Below are experts of layer 8 (counted from 0) of a mixture-of-experts language model. Rows are named router (the router's row for the expert), up (a neuron's input weights, with its number), down (a neuron's output weights, with its number) and show model dimensions 0-223. Each number is 50 + 10 x the weight over its row's rms, rounded and kept within 0 to 99.
After each expert's rows: "comes before" lists some tokens at least twice as common just after its tokens as in all text; "comes after" lists some tokens at least twice as common just before its tokens as in all text. This comes from a sample of Wikipedia text that the model never trained on. Tokens count by the router's weight.

# expert 72
router:60 59 48 58 40 56 35 41 37 38 43 43 57 49 37 53 54 45 44 57 42 60 55 36 52 63 53 36 52 34 54 28 36 59 45 52 49 37 55 46 56 56 39 72 57 55 37 42 46 40 49 38 57 44 41 43 45 35 58 17 63 54 51 45 38 28 52 64 43 36 38 53 48 66 37 52 40 46 45 50 61 44 44 44 59 47 47 71 56 64 53 63 57 29 28 70 46 48 59 53 52 61 61 42 68 56 57 56 61 57 42 44 70 52 41 42 60 62 58 47 55 50 57 63 48 43 56 55 35 52 50 73 55 76 48 50 76 59 55 43 47 50 49 61 63 55 27 57 42 47 26 33 46 47 60 47 50 56 50 61 57 49 42 44 59 61 45 56 44 54 55 40 58 44 56 53 42 50 52 53 58 40 61 43 46 50 60 38 58 57 55 54 53 49 65 56 48 46 50 35 49 62 60 40 56 53 59 40 67 63 54 37 43 41 49 35 44 71 38 48 66 56 52 49
up0:61 45 37 49 52 49 69 53 47 47 46 53 36 54 63 49 49 70 43 74 50 45 66 16 45 45 30 58 48 50 50 61 61 46 55 22 37 49 39 44 41 64 56 54 33 63 63 46 51 41 45 42 57 64 43 53 57 39 48 46 38 56 43 47 50 39 60 47 52 30 40 45 61 45 42 41 46 45 39 67 47 50 40 65 44 38 43 54 50 38 75 42 50 37 64 39 52 47 71 48 43 47 34 44 52 60 58 55 51 53 60 47 51 45 43 52 47 61 67 60 58 53 46 55 56 56 76 46 52 62 50 48 47 43 62 45 61 50 48 48 54 55 59 45 33 53 51 52 32 63 34 49 45 49 68 41 63 47 58 47 59 61 40 43 47 66 65 52 54 37 48 52 80 53 34 52 43 69 48 47 70 58 55 51 36 49 67 54 36 46 40 50 43 53 68 30 46 56 40 43 52 60 51 42 39 57 53 50 42 34 75 46 53 55 44 62 49 39 47 38 44 42 47 52
down0:48 49 58 36 61 47 39 51 50 53 47 56 47 53 56 45 38 48 45 43 58 34 44 55 56 57 42 53 45 58 50 56 47 45 51 66 48 51 44 44 72 35 48 47 44 49 52 64 24 52 45 51 73 30 57 55 52 57 63 53 54 39 51 49 42 49 66 45 44 41 70 53 42 45 81 52 75 56 46 49 30 46 59 41 55 51 44 61 44 73 48 66 56 54 64 57 55 73 42 46 51 35 38 43 52 56 46 53 44 36 58 53 31 46 40 62 61 52 61 58 58 64 28 55 54 48 46 52 42 63 47 52 53 56 36 55 34 57 37 64 60 29 46 48 60 49 71 59 49 69 47 71 50 49 52 47 51 45 64 53 61 49 49 61 51 56 26 34 54 47 59 61 48 61 56 55 62 55 45 68 81 34 39 63 39 45 50 36 39 45 49 59 58 36 47 58 29 46 47 43 44 48 48 54 55 51 54 47 63 55 64 54 41 55 41 58 48 56 40 50 52 56 61 69
comes before: "3", "2", "4", "5", "6", "7"
comes after: "|", " |", "-", ";", " #", "="

# expert 51
router:49 49 58 57 48 61 24 40 55 39 38 34 48 28 56 60 67 52 47 44 56 52 61 59 56 63 55 45 38 47 36 46 54 55 49 58 45 38 47 49 42 63 43 61 51 55 51 51 46 47 42 41 64 60 52 42 65 40 48 28 48 34 49 72 37 45 46 70 53 40 36 40 36 51 21 66 33 48 49 52 58 55 50 42 48 58 54 61 59 61 59 72 59 54 38 60 37 49 47 73 49 54 35 40 50 46 60 41 54 52 50 61 74 48 42 53 67 74 62 65 52 51 60 43 51 47 45 47 30 42 37 48 34 62 34 45 49 64 51 50 46 40 42 47 46 61 33 42 40 46 57 49 69 55 58 56 47 55 55 56 59 59 34 39 63 47 45 54 52 48 37 49 54 40 53 57 37 63 52 45 41 58 57 42 53 59 60 58 47 46 34 61 47 48 75 44 48 64 53 40 43 65 46 53 41 59 52 30 51 61 59 33 50 58 40 52 36 50 68 64 56 43 40 59
up0:55 44 47 45 58 61 49 34 41 39 46 50 49 44 36 64 57 49 37 47 49 55 29 52 32 66 61 52 44 48 50 38 53 54 53 51 76 64 60 56 48 59 44 53 43 62 61 42 55 48 34 59 59 49 57 38 67 40 54 50 57 55 54 51 43 49 52 55 51 50 42 43 50 38 47 44 45 55 49 45 40 56 64 58 55 49 36 49 60 43 50 25 64 37 34 52 63 51 68 69 47 56 49 31 78 40 57 45 64 44 63 80 66 40 47 38 50 50 53 54 34 74 44 50 62 63 33 48 51 58 51 40 45 59 53 61 52 53 41 49 61 54 50 48 71 26 37 49 49 53 29 47 51 56 39 46 36 55 31 37 37 52 53 43 47 52 45 51 60 43 39 31 51 59 44 53 57 51 52 57 34 55 67 51 58 43 54 58 50 42 29 57 25 49 53 71 57 53 36 42 41 43 52 50 20 46 40 44 39 42 50 50 46 43 40 51 51 54 35 55 42 46 48 51
down0:62 55 59 45 52 40 35 70 59 59 28 40 49 54 51 58 52 54 49 55 52 43 48 63 42 67 60 54 44 47 47 51 52 51 57 58 38 62 61 61 47 45 73 42 48 47 59 55 61 41 75 49 54 56 57 48 52 64 56 53 43 42 47 30 46 49 47 47 32 44 44 57 50 34 61 49 54 59 29 57 37 44 48 33 64 59 51 30 54 47 57 42 57 53 59 51 40 59 42 65 51 50 43 55 45 42 52 42 66 69 59 41 40 44 61 50 44 37 40 53 51 47 61 43 60 46 52 52 51 40 59 46 69 16 63 41 53 57 45 14 62 52 54 57 49 39 59 47 45 46 40 46 53 65 63 50 65 56 61 51 53 55 64 55 28 51 32 21 57 55 56 47 58 56 72 55 49 45 50 59 38 62 62 43 45 48 50 37 50 50 57 55 33 49 58 45 68 36 51 56 51 46 62 37 55 46 45 68 45 44 51 66 42 37 42 68 44 43 71 46 53 44 58 47
comes before: "-", "\n", "|", "|---|", "|---|---|", "|---|---|---|"
comes after: ".", " |", ")", "---|---|---|---|", ").", " information"

# expert 25
router:36 34 48 51 35 51 38 57 54 43 68 53 34 49 47 48 50 59 50 45 51 56 49 44 62 57 38 39 50 29 43 54 32 42 46 37 50 40 52 55 45 68 58 57 47 56 45 36 42 53 56 20 55 52 38 40 63 52 39 47 59 42 50 66 34 36 43 65 72 34 55 36 50 69 49 65 49 51 49 56 63 51 42 47 56 57 54 71 59 63 60 46 39 43 51 59 33 43 69 77 59 48 52 49 55 46 65 41 60 44 44 49 65 47 48 40 24 50 46 42 58 58 60 68 59 56 55 53 57 56 38 57 44 54 37 63 61 72 56 61 45 41 62 51 50 48 36 58 49 53 33 45 61 58 49 40 52 37 49 52 48 46 54 33 57 58 33 65 56 58 51 51 43 42 36 52 48 46 48 43 40 59 53 35 56 43 56 49 48 60 31 57 50 51 74 49 49 49 58 43 63 56 43 84 52 57 59 50 45 61 58 43 34 59 50 46 51 61 48 66 53 34 52 57
up0:65 38 56 50 67 48 39 39 26 54 53 55 39 51 48 52 52 43 56 47 75 51 70 49 57 38 50 51 56 47 58 54 55 54 19 48 51 48 69 59 55 51 55 50 39 51 43 50 48 58 47 38 56 57 30 43 46 50 47 56 60 68 61 63 77 46 38 55 59 49 48 66 51 60 56 46 50 45 57 68 44 38 58 51 45 69 38 55 53 52 88 52 71 60 67 40 71 54 52 48 44 61 59 47 52 48 50 53 56 46 41 61 59 69 49 72 66 45 51 64 40 50 50 55 48 58 44 48 51 43 66 47 54 57 57 49 55 34 67 45 44 47 43 51 55 46 62 53 49 63 34 37 46 48 39 49 46 55 50 58 51 59 50 49 63 43 68 42 66 44 46 41 59 57 52 60 47 58 49 49 44 44 52 44 47 50 46 53 53 59 51 39 37 63 50 69 53 40 45 39 36 38 63 38 60 67 55 50 72 68 55 51 40 28 43 34 48 35 71 47 55 51 53 53
down0:44 50 50 62 56 49 55 38 60 42 57 32 52 50 42 50 61 39 64 42 43 39 47 52 56 61 49 57 69 62 41 56 41 61 56 49 41 47 52 47 50 41 42 62 53 47 58 42 43 55 66 46 49 44 49 32 54 46 55 43 55 45 69 45 39 51 32 41 50 60 46 33 47 60 62 45 63 48 46 40 50 58 47 37 47 43 69 41 50 55 29 26 54 35 34 52 44 51 34 50 53 36 41 62 67 53 45 63 68 28 57 65 50 51 69 38 53 39 58 40 50 59 55 50 22 44 43 51 64 43 39 65 58 54 39 46 60 44 50 49 29 62 35 48 39 29 62 54 65 44 64 45 47 34 44 49 56 43 52 60 48 45 29 56 50 58 41 45 48 26 26 62 61 50 43 48 36 30 63 43 45 48 41 42 48 43 68 58 31 71 47 64 46 58 43 31 63 52 48 48 57 57 44 52 52 58 60 69 58 51 50 47 55 37 55 61 47 44 51 40 51 49 49 43
comes before: "5", "6", "4", "3", "7", "8"
comes after: "9", "0", "8", "7", ":", " Succeed"

# expert 38
router:61 70 61 57 43 55 31 44 38 50 60 54 29 56 53 51 55 47 63 54 54 75 55 38 52 65 43 19 52 40 50 49 43 58 55 45 54 51 47 55 46 63 43 55 49 46 36 48 38 66 47 44 54 63 47 51 65 50 43 48 53 36 56 52 43 43 53 55 52 35 62 47 49 51 58 68 41 36 38 71 67 69 48 48 72 46 64 70 63 42 69 54 53 44 36 60 54 42 52 57 50 53 40 36 46 54 66 42 67 49 50 73 70 40 48 45 49 56 47 60 51 47 53 70 46 45 56 52 48 45 45 39 61 56 43 64 53 64 60 58 48 53 39 55 64 43 32 46 42 33 36 49 60 32 48 72 55 56 48 47 58 48 55 33 60 49 53 71 63 53 59 42 46 43 58 59 40 75 52 57 52 51 53 43 57 62 63 58 56 56 50 48 51 55 69 56 56 56 48 40 54 41 52 61 50 50 51 26 69 72 45 58 36 48 49 41 38 43 53 56 47 59 45 49
up1:68 59 51 36 64 44 61 59 34 44 56 51 53 56 61 37 65 54 47 58 53 51 43 49 58 33 53 40 51 50 70 37 59 59 54 34 48 53 50 62 30 30 58 55 50 48 47 68 44 52 30 48 57 43 49 38 39 35 16 54 52 63 53 61 50 55 47 57 35 42 52 54 41 45 66 58 45 46 54 56 53 47 40 54 56 62 50 60 53 63 59 52 59 54 46 41 52 41 44 35 49 40 36 51 54 66 35 29 58 38 61 67 47 41 36 53 59 27 51 57 49 38 50 30 38 52 44 52 45 38 35 65 53 39 50 30 45 42 61 66 53 52 47 34 53 42 54 45 63 48 60 50 60 74 68 44 47 50 49 51 63 57 45 46 54 50 54 59 50 45 53 39 48 44 28 38 55 46 47 49 47 44 60 41 50 41 49 46 50 44 38 41 52 63 66 22 42 56 44 54 56 71 39 61 27 46 39 39 52 38 59 60 44 61 30 51 44 42 51 50 55 39 49 43
down1:50 42 48 47 47 58 43 35 50 60 33 47 39 41 39 55 57 50 43 53 51 53 55 50 38 46 43 49 44 35 49 56 56 67 71 52 46 38 67 62 48 35 51 48 40 45 52 47 55 48 65 61 61 44 57 47 54 57 64 55 30 57 51 31 60 63 66 25 50 41 48 47 52 39 47 62 49 45 39 68 52 39 45 50 48 56 48 39 37 54 42 55 42 43 44 42 50 52 32 41 71 49 52 53 62 52 38 50 59 57 49 32 47 38 33 66 75 56 56 43 70 51 42 50 40 56 45 67 38 50 57 63 42 43 60 43 39 51 51 72 38 64 47 58 49 41 62 42 40 52 50 36 55 50 45 49 32 52 49 73 45 56 72 49 46 63 32 51 53 65 37 53 44 60 51 55 69 48 50 55 54 42 58 51 48 49 52 54 23 35 49 44 52 37 48 40 51 60 58 42 44 72 65 29 59 46 48 34 46 55 59 54 57 44 45 31 45 34 70 45 37 50 72 55
comes before: "9", "8", "7", "6", "5", "4"
comes after: "1", "–", " ", "2", "^{", " ("

# expert 7
router:42 44 53 45 52 65 55 38 48 42 70 45 78 41 47 43 57 59 51 39 45 63 56 48 48 66 59 47 58 57 53 44 40 74 33 35 35 29 37 50 55 64 36 52 56 54 45 29 46 61 34 45 53 50 39 40 55 37 41 56 47 34 50 58 59 43 46 63 38 34 67 53 53 49 46 50 35 41 23 68 37 41 42 58 55 58 48 81 56 55 61 58 42 32 44 59 42 53 65 77 40 53 42 39 64 56 70 46 55 55 58 51 63 30 35 61 71 53 61 56 49 49 57 55 49 61 51 50 43 57 48 62 60 48 55 70 67 69 49 56 45 34 43 55 55 71 58 52 40 39 43 49 54 50 65 33 56 56 58 65 54 45 36 39 55 44 34 56 46 51 58 43 51 43 44 41 39 62 46 47 49 39 57 38 49 56 56 52 52 50 41 58 55 54 61 54 56 52 49 40 63 43 54 55 45 50 55 48 49 46 51 65 40 53 46 48 37 46 47 63 62 50 58 55
up0:57 41 37 57 53 78 51 43 32 56 43 43 36 43 41 62 68 51 50 45 69 53 36 54 57 34 57 50 57 53 29 44 49 51 46 64 47 66 57 65 43 78 26 51 53 45 67 61 28 45 49 50 47 57 48 38 65 47 52 48 64 42 41 49 69 53 46 51 50 35 46 48 39 44 52 57 33 50 62 42 56 49 40 54 46 42 46 56 66 61 46 47 44 74 49 63 33 47 53 52 61 52 56 41 66 50 54 44 47 62 49 45 54 53 37 57 29 65 53 45 42 61 48 52 45 40 61 61 40 41 52 36 54 63 59 49 54 60 49 59 52 39 35 46 56 52 49 66 45 34 47 46 60 53 50 42 44 42 54 50 37 34 49 26 53 48 60 61 58 50 29 57 39 47 61 48 52 44 55 54 36 45 74 48 46 71 54 60 51 52 48 68 66 45 55 64 54 53 57 59 54 51 31 43 60 60 59 55 55 45 44 64 55 42 57 71 42 61 43 69 57 65 52 58
down0:57 33 47 55 49 49 43 59 39 68 36 54 41 62 27 49 46 45 71 44 45 51 39 46 61 70 51 64 66 49 50 48 42 54 56 64 53 55 60 58 44 41 40 45 61 52 48 54 36 42 50 41 57 60 62 60 54 52 71 49 73 40 41 45 52 62 63 53 40 33 48 67 51 57 54 48 55 31 60 56 55 49 41 45 67 53 57 45 76 60 55 51 47 57 66 36 68 43 53 54 45 30 46 47 60 62 57 48 55 54 59 62 44 52 30 31 46 51 40 58 53 55 45 29 47 41 46 44 48 37 43 38 32 61 59 39 48 43 52 50 44 48 44 41 71 48 59 35 49 41 35 56 53 41 48 36 31 40 43 57 43 50 59 55 38 23 50 66 49 50 54 43 60 52 56 52 65 29 50 56 36 52 56 65 44 61 38 42 34 54 56 60 58 43 66 49 51 49 50 47 35 51 39 51 45 66 39 34 43 40 47 51 49 64 67 54 43 38 56 42 36 49 58 67
comes before: "0", "–", "5", "4", "6", "3"
comes after: " ", " (", " /", " $", " +", "′"

# expert 47
router:36 51 49 44 43 81 40 58 51 47 55 35 50 37 58 41 52 48 45 51 49 60 60 39 46 46 53 22 45 44 58 48 50 61 57 42 53 34 50 54 55 66 40 53 48 59 55 31 35 50 35 21 70 50 35 42 59 49 40 39 53 46 36 54 40 37 54 67 46 44 35 56 43 60 42 65 38 40 45 66 50 36 40 51 58 52 52 68 45 54 59 62 57 45 26 59 45 42 51 62 46 63 57 44 49 62 51 57 63 63 55 47 59 45 34 45 67 66 53 65 57 64 59 40 46 42 50 44 58 52 43 58 50 61 42 46 50 59 57 49 46 53 47 52 38 52 47 53 53 43 41 27 62 53 58 60 45 52 61 57 51 61 40 40 51 55 39 50 60 54 70 44 52 43 57 58 35 66 48 54 56 55 39 48 43 64 63 46 63 58 51 55 56 65 73 52 51 78 58 27 56 47 57 52 67 68 52 43 51 63 51 68 39 48 58 41 58 63 44 66 56 49 51 50
up0:45 55 50 47 50 66 49 50 59 70 55 49 36 63 58 35 57 57 39 56 53 64 64 43 44 39 53 46 78 35 52 57 62 67 40 47 56 49 44 67 56 31 46 54 41 43 54 42 44 50 56 54 52 38 40 40 46 43 53 54 71 48 48 75 48 56 46 58 55 40 46 56 46 77 57 53 52 57 40 75 52 62 39 48 60 63 41 61 74 41 47 49 53 67 47 37 45 27 48 46 37 70 59 54 41 61 34 53 59 54 35 39 59 48 45 66 53 55 49 35 76 40 61 49 52 51 52 59 61 31 55 43 47 32 39 44 46 54 37 45 48 36 55 49 47 61 39 61 38 59 60 42 58 54 40 46 59 47 70 42 48 54 37 55 67 54 50 53 48 57 42 61 39 43 51 59 53 60 60 54 56 53 36 34 50 45 49 51 49 63 50 59 47 50 54 60 43 65 50 23 66 58 61 46 55 64 67 46 45 58 53 50 40 47 53 63 53 43 36 46 48 31 47 40
down0:42 42 59 39 56 50 64 48 59 58 52 53 28 55 34 33 34 41 48 51 26 48 49 63 58 60 54 48 54 52 58 60 45 36 39 54 56 31 40 59 55 44 51 49 57 46 57 66 25 50 53 47 60 55 54 71 54 40 38 67 49 58 36 65 55 51 48 44 50 38 58 58 59 45 43 35 57 54 61 24 58 45 61 58 65 69 40 55 54 46 44 34 42 21 37 53 63 43 44 53 47 54 44 31 46 58 53 59 52 49 58 33 46 51 45 53 60 59 53 58 62 50 50 49 56 53 59 42 64 31 43 37 61 55 60 31 41 45 47 49 33 57 59 52 46 40 52 48 69 41 61 26 58 57 42 42 74 51 55 38 33 67 57 56 53 58 50 48 47 50 53 53 50 43 49 65 64 44 52 66 57 48 50 52 45 49 51 58 51 48 54 50 35 43 63 54 48 40 59 61 72 48 39 45 77 51 58 38 45 42 55 54 30 47 50 58 41 49 46 38 52 30 48 56
comes before: "|", "-", "\n", "|---|---|", "|---|---|---|", "K"
comes after: " |", ")", ".", "\"", "---|---|---|---|", " District"

# expert 30
router:67 44 58 46 46 48 25 32 56 39 53 38 44 51 42 63 72 62 55 50 43 57 56 38 67 65 57 51 52 41 32 52 48 40 61 54 48 44 45 48 49 47 29 48 59 60 52 45 47 43 45 42 52 44 49 54 59 57 43 34 47 43 41 53 52 50 43 52 52 32 44 48 50 53 43 60 43 50 44 62 48 60 58 63 65 67 50 63 47 47 66 50 51 33 56 60 57 32 61 69 46 64 46 52 55 60 58 38 67 51 56 46 69 51 41 56 46 43 56 59 55 61 47 30 58 52 60 56 56 39 40 71 54 57 55 46 69 55 51 52 48 36 38 62 34 48 53 67 56 42 49 30 53 51 63 42 49 46 55 57 45 58 49 27 60 58 39 54 54 37 65 45 56 51 60 41 25 63 46 56 36 64 50 39 55 64 34 50 70 52 30 52 53 49 81 57 50 59 45 53 68 35 39 61 42 60 47 38 59 66 52 37 39 61 38 47 46 51 46 67 55 50 56 42
up0:45 64 52 49 32 46 44 58 53 60 39 48 45 55 60 57 48 59 56 60 51 51 57 18 57 43 57 59 45 53 54 68 49 39 36 48 52 42 42 36 54 57 46 59 58 45 58 34 44 49 35 58 51 36 67 48 64 37 51 33 42 62 39 61 47 37 59 53 56 48 44 39 54 32 44 51 51 46 33 57 47 66 57 44 53 56 45 56 63 69 45 47 67 46 36 46 58 30 31 46 48 53 53 54 57 55 77 56 40 53 32 47 71 50 25 43 50 45 55 54 58 55 43 66 49 58 56 38 55 44 30 65 53 38 48 65 49 49 49 54 71 47 62 47 67 42 54 34 38 53 36 51 60 63 38 29 63 37 45 39 56 55 40 43 46 52 41 46 43 57 64 64 50 53 51 48 36 45 40 55 34 53 35 54 39 58 45 45 65 45 34 48 60 54 52 48 38 42 63 42 36 52 53 50 46 53 72 55 28 46 49 34 51 49 51 31 38 59 62 57 41 38 51 58
down0:44 40 42 51 39 55 44 60 51 42 35 60 51 47 53 48 40 49 54 52 45 51 58 41 46 24 55 47 41 40 41 46 60 46 55 54 49 54 53 41 49 27 51 49 43 55 59 50 51 38 37 51 37 63 47 50 40 63 46 29 36 52 50 61 40 55 70 70 56 44 46 55 68 65 49 56 50 60 57 44 59 51 50 61 53 27 35 59 65 53 53 38 61 55 49 33 57 66 49 41 36 52 58 47 60 50 57 48 40 55 66 57 44 58 37 34 21 49 57 35 61 64 48 64 38 77 52 54 44 53 46 56 60 59 58 48 41 55 56 42 45 50 56 42 59 43 32 35 61 39 37 39 56 61 45 40 32 32 58 34 55 57 45 49 58 46 59 35 55 60 47 69 27 71 65 51 40 41 46 40 45 57 43 52 45 51 65 49 56 57 49 64 61 52 41 46 33 55 42 68 64 53 67 52 49 55 65 68 39 52 50 44 39 36 32 49 39 62 49 44 33 49 43 47
comes before: "-", "\n", "The", "ci", " by", "ft"
comes after: "==", "===", " ==", " ===", " the", "===="

# expert 23
router:54 44 54 44 52 59 39 36 43 37 70 53 64 41 56 65 62 48 40 40 38 76 60 35 60 56 50 36 50 41 59 49 51 42 33 53 59 40 34 56 54 60 37 70 52 60 41 41 37 41 40 27 47 48 36 44 54 51 62 55 55 44 63 51 48 48 47 58 64 29 56 34 31 60 26 61 33 36 42 42 55 54 47 51 57 56 50 64 46 41 49 62 45 39 40 52 59 40 56 75 51 55 54 40 50 52 68 49 59 54 56 66 54 50 50 55 45 61 52 49 66 58 68 74 47 50 58 60 45 56 42 62 69 59 50 46 40 64 53 55 51 46 59 52 51 57 39 58 42 49 53 34 51 49 53 38 40 69 62 51 44 48 37 48 55 52 35 76 59 44 53 36 45 38 57 53 34 62 57 36 35 56 58 47 60 53 51 48 53 56 38 54 59 56 69 49 56 54 51 54 56 62 42 57 60 56 64 35 60 53 54 37 48 53 42 35 54 51 48 55 76 44 61 39
up0:65 52 37 39 40 53 60 39 55 50 32 48 56 59 62 59 43 52 41 60 73 58 42 32 64 51 50 58 47 51 44 45 30 50 38 61 52 43 51 50 38 45 61 54 70 59 52 52 33 54 56 46 45 33 45 52 51 45 48 52 48 49 46 42 53 51 67 49 58 43 49 51 55 42 49 69 48 38 53 50 54 54 52 55 47 53 55 50 58 58 56 44 51 61 38 28 62 50 48 58 53 35 57 59 48 27 42 45 33 63 32 51 50 60 63 80 37 52 59 41 64 56 40 59 44 48 54 57 48 53 45 45 43 40 29 48 52 57 71 60 72 42 50 52 64 73 48 46 49 54 19 47 46 47 66 49 47 55 48 49 46 53 46 49 69 63 45 40 52 60 44 36 43 47 46 49 48 62 48 38 30 31 47 48 40 55 64 64 53 42 50 41 51 44 63 38 59 56 52 51 35 45 49 66 55 55 24 53 47 41 65 38 62 79 53 49 52 43 38 28 61 65 56 52
down0:48 62 50 38 40 62 50 48 64 47 57 71 49 61 51 58 44 67 57 53 58 55 68 37 38 55 36 50 40 52 46 40 35 46 27 38 31 36 44 47 56 40 36 52 23 61 56 51 42 46 53 45 53 44 58 45 63 46 48 55 46 53 40 44 28 46 61 33 53 80 47 53 46 49 47 51 52 42 44 37 46 42 48 52 51 44 56 45 51 41 64 58 53 43 62 58 54 57 43 61 58 45 41 54 36 45 50 47 49 58 49 39 12 48 51 41 29 53 57 37 36 54 58 60 43 55 47 42 52 34 42 54 53 54 33 47 63 36 44 47 44 45 50 74 57 53 36 49 47 79 49 57 54 64 52 51 62 54 60 52 54 48 47 58 51 64 58 54 35 39 33 60 45 29 45 45 48 60 40 48 43 48 48 56 64 50 53 39 24 38 44 50 44 46 48 36 62 64 47 35 43 50 36 44 36 40 44 52 47 41 53 50 58 43 64 53 46 39 25 44 38 57 40 42
comes before: " the", " a", " their", " his", " its", " this"
comes after: "s", " to", "ed", " such", " part", "ation"

# expert 39
router:47 62 48 55 51 68 33 59 46 29 48 54 46 28 73 61 72 44 39 53 41 44 61 41 38 45 48 29 60 39 51 40 44 61 52 52 57 41 35 55 52 66 43 52 50 70 50 51 69 45 37 38 60 37 55 29 49 51 46 27 54 34 56 70 56 52 42 67 63 26 42 40 46 54 34 68 40 29 53 58 51 47 56 49 54 49 48 69 49 49 49 53 51 43 41 44 48 46 58 70 55 63 56 45 58 57 55 48 48 61 64 57 60 46 44 45 67 61 49 45 61 56 61 54 55 43 46 43 46 53 57 56 48 60 39 48 64 60 58 64 54 48 62 50 56 65 43 43 43 38 42 36 60 40 59 45 53 48 48 49 47 45 36 26 60 55 36 76 58 59 50 48 46 50 48 50 41 56 53 50 53 54 59 33 66 52 55 55 63 51 45 44 57 58 30 50 47 56 57 48 73 67 67 59 65 54 55 37 64 56 62 38 50 52 53 49 55 42 52 60 68 59 55 45
up0:63 38 44 51 51 47 46 44 45 50 48 29 65 34 53 48 49 41 45 62 33 46 51 53 43 61 61 54 40 36 47 47 33 48 47 44 57 55 61 43 53 58 61 65 54 47 36 17 48 26 28 57 57 49 52 33 53 48 50 56 32 35 43 29 49 44 31 48 48 47 50 56 59 66 43 59 38 33 48 53 44 38 41 50 63 56 36 51 46 62 35 49 44 48 41 77 36 41 58 60 41 45 59 60 52 57 31 35 52 50 39 61 49 50 49 53 50 46 45 56 48 54 48 61 51 51 43 51 38 46 55 68 58 52 48 38 41 64 44 45 61 53 51 48 59 41 35 40 58 35 46 53 47 69 40 42 28 56 53 49 59 65 60 48 57 49 41 46 33 66 49 58 31 56 46 50 38 63 55 51 31 65 45 49 50 62 49 58 54 58 51 58 61 33 50 43 53 62 44 45 76 54 56 76 62 46 67 44 60 51 45 37 60 51 50 53 63 68 43 52 39 43 42 52
down0:41 62 62 42 38 42 58 36 53 62 48 40 51 49 47 37 50 66 45 60 37 38 42 51 58 65 52 55 54 68 59 56 61 59 29 53 49 46 50 39 44 32 54 48 64 55 54 50 86 42 51 62 70 62 51 41 53 58 62 59 51 64 50 48 35 61 44 61 52 52 36 45 31 60 48 51 37 42 62 69 57 64 42 31 44 33 43 47 44 46 35 44 39 39 80 55 44 39 54 52 34 33 39 46 39 45 45 50 47 45 49 50 67 59 57 73 74 48 58 58 47 50 48 61 61 62 45 61 53 46 37 51 58 48 57 45 45 48 62 34 41 31 61 46 50 58 48 55 55 46 51 42 41 45 47 70 61 62 56 64 62 57 51 61 54 45 60 43 51 49 63 46 47 43 59 63 47 64 50 54 48 43 41 44 46 60 66 48 44 46 52 56 52 29 34 50 40 46 66 49 51 41 59 41 49 64 42 35 65 44 31 53 43 40 70 52 51 52 59 50 33 42 40 48
comes before: "1", "s", "3", "en", "e", "st"
comes after: " the", " a", " and", " of", " to", " The"

# expert 77
router:55 56 61 48 62 57 52 44 34 40 51 40 48 49 51 46 51 57 44 51 49 59 54 29 54 62 53 47 42 30 74 38 43 62 38 45 51 39 55 41 43 62 48 63 59 48 30 54 33 49 46 37 73 56 46 46 61 43 43 39 50 54 51 57 34 26 50 49 55 31 48 49 48 49 55 49 30 47 50 59 67 53 56 61 55 63 54 65 53 47 61 52 60 57 41 61 45 43 75 71 37 52 56 52 47 62 51 49 54 55 43 55 58 40 53 58 50 43 56 50 51 67 62 44 68 46 44 39 60 37 54 68 52 65 50 60 61 69 57 34 48 43 47 56 56 66 29 46 53 45 40 42 67 46 49 43 47 41 56 58 49 49 33 29 53 51 48 67 57 33 54 43 31 60 56 49 33 53 57 49 44 68 56 44 58 64 55 28 57 37 48 71 38 58 69 65 63 58 48 41 47 53 49 53 39 59 60 46 56 49 61 57 48 50 61 56 54 53 34 54 67 27 62 56
up0:43 66 50 51 59 65 42 46 26 55 45 43 51 43 45 48 62 34 46 65 58 57 51 32 48 41 41 52 52 37 59 46 39 36 54 50 51 53 36 52 45 45 61 50 73 41 42 54 50 53 38 38 52 43 38 37 49 52 51 37 39 35 65 61 47 44 42 57 65 35 55 43 49 37 57 50 56 52 51 52 59 34 62 76 47 45 48 51 58 42 56 61 47 50 50 60 54 56 72 61 49 45 52 57 47 65 41 66 51 52 50 74 50 46 59 33 64 53 63 58 50 50 57 36 42 48 33 55 65 66 55 71 37 38 62 54 43 53 70 43 58 47 36 49 63 60 56 65 59 36 38 68 56 53 28 52 46 62 47 58 66 39 52 43 54 43 37 66 53 61 27 57 36 41 54 63 40 55 48 50 43 43 53 43 50 57 49 55 62 59 41 56 45 60 51 55 66 59 70 63 63 59 65 58 48 65 29 43 58 74 53 45 48 46 55 32 55 50 57 46 52 46 45 48
down0:59 35 41 60 50 66 42 47 45 64 55 72 48 43 54 41 43 53 50 51 56 36 36 44 47 43 38 60 52 64 56 32 37 53 37 47 53 54 45 66 49 51 70 69 61 49 36 44 71 41 50 47 45 50 52 34 37 56 56 61 53 47 59 55 46 42 50 48 46 60 77 46 36 41 40 50 58 47 39 53 59 51 52 53 45 33 45 49 50 66 45 65 52 37 55 54 51 67 59 29 40 50 40 48 41 48 44 40 47 77 58 60 47 50 48 41 49 35 41 39 45 43 49 55 37 50 37 50 36 61 47 54 53 41 60 63 34 60 42 30 55 66 43 45 38 52 34 61 52 48 44 68 58 24 48 58 52 31 49 46 49 39 32 55 37 42 48 31 65 49 45 53 55 39 63 44 49 34 35 53 54 42 42 58 42 50 57 36 40 59 49 43 60 59 37 57 63 48 45 55 65 36 45 66 57 66 61 48 60 43 33 60 53 45 34 47 48 53 44 41 68 39 47 27
comes before: " was", " be", "1", "2", " century", "^{"
comes after: "0", ",", "5", " where", "4", "6"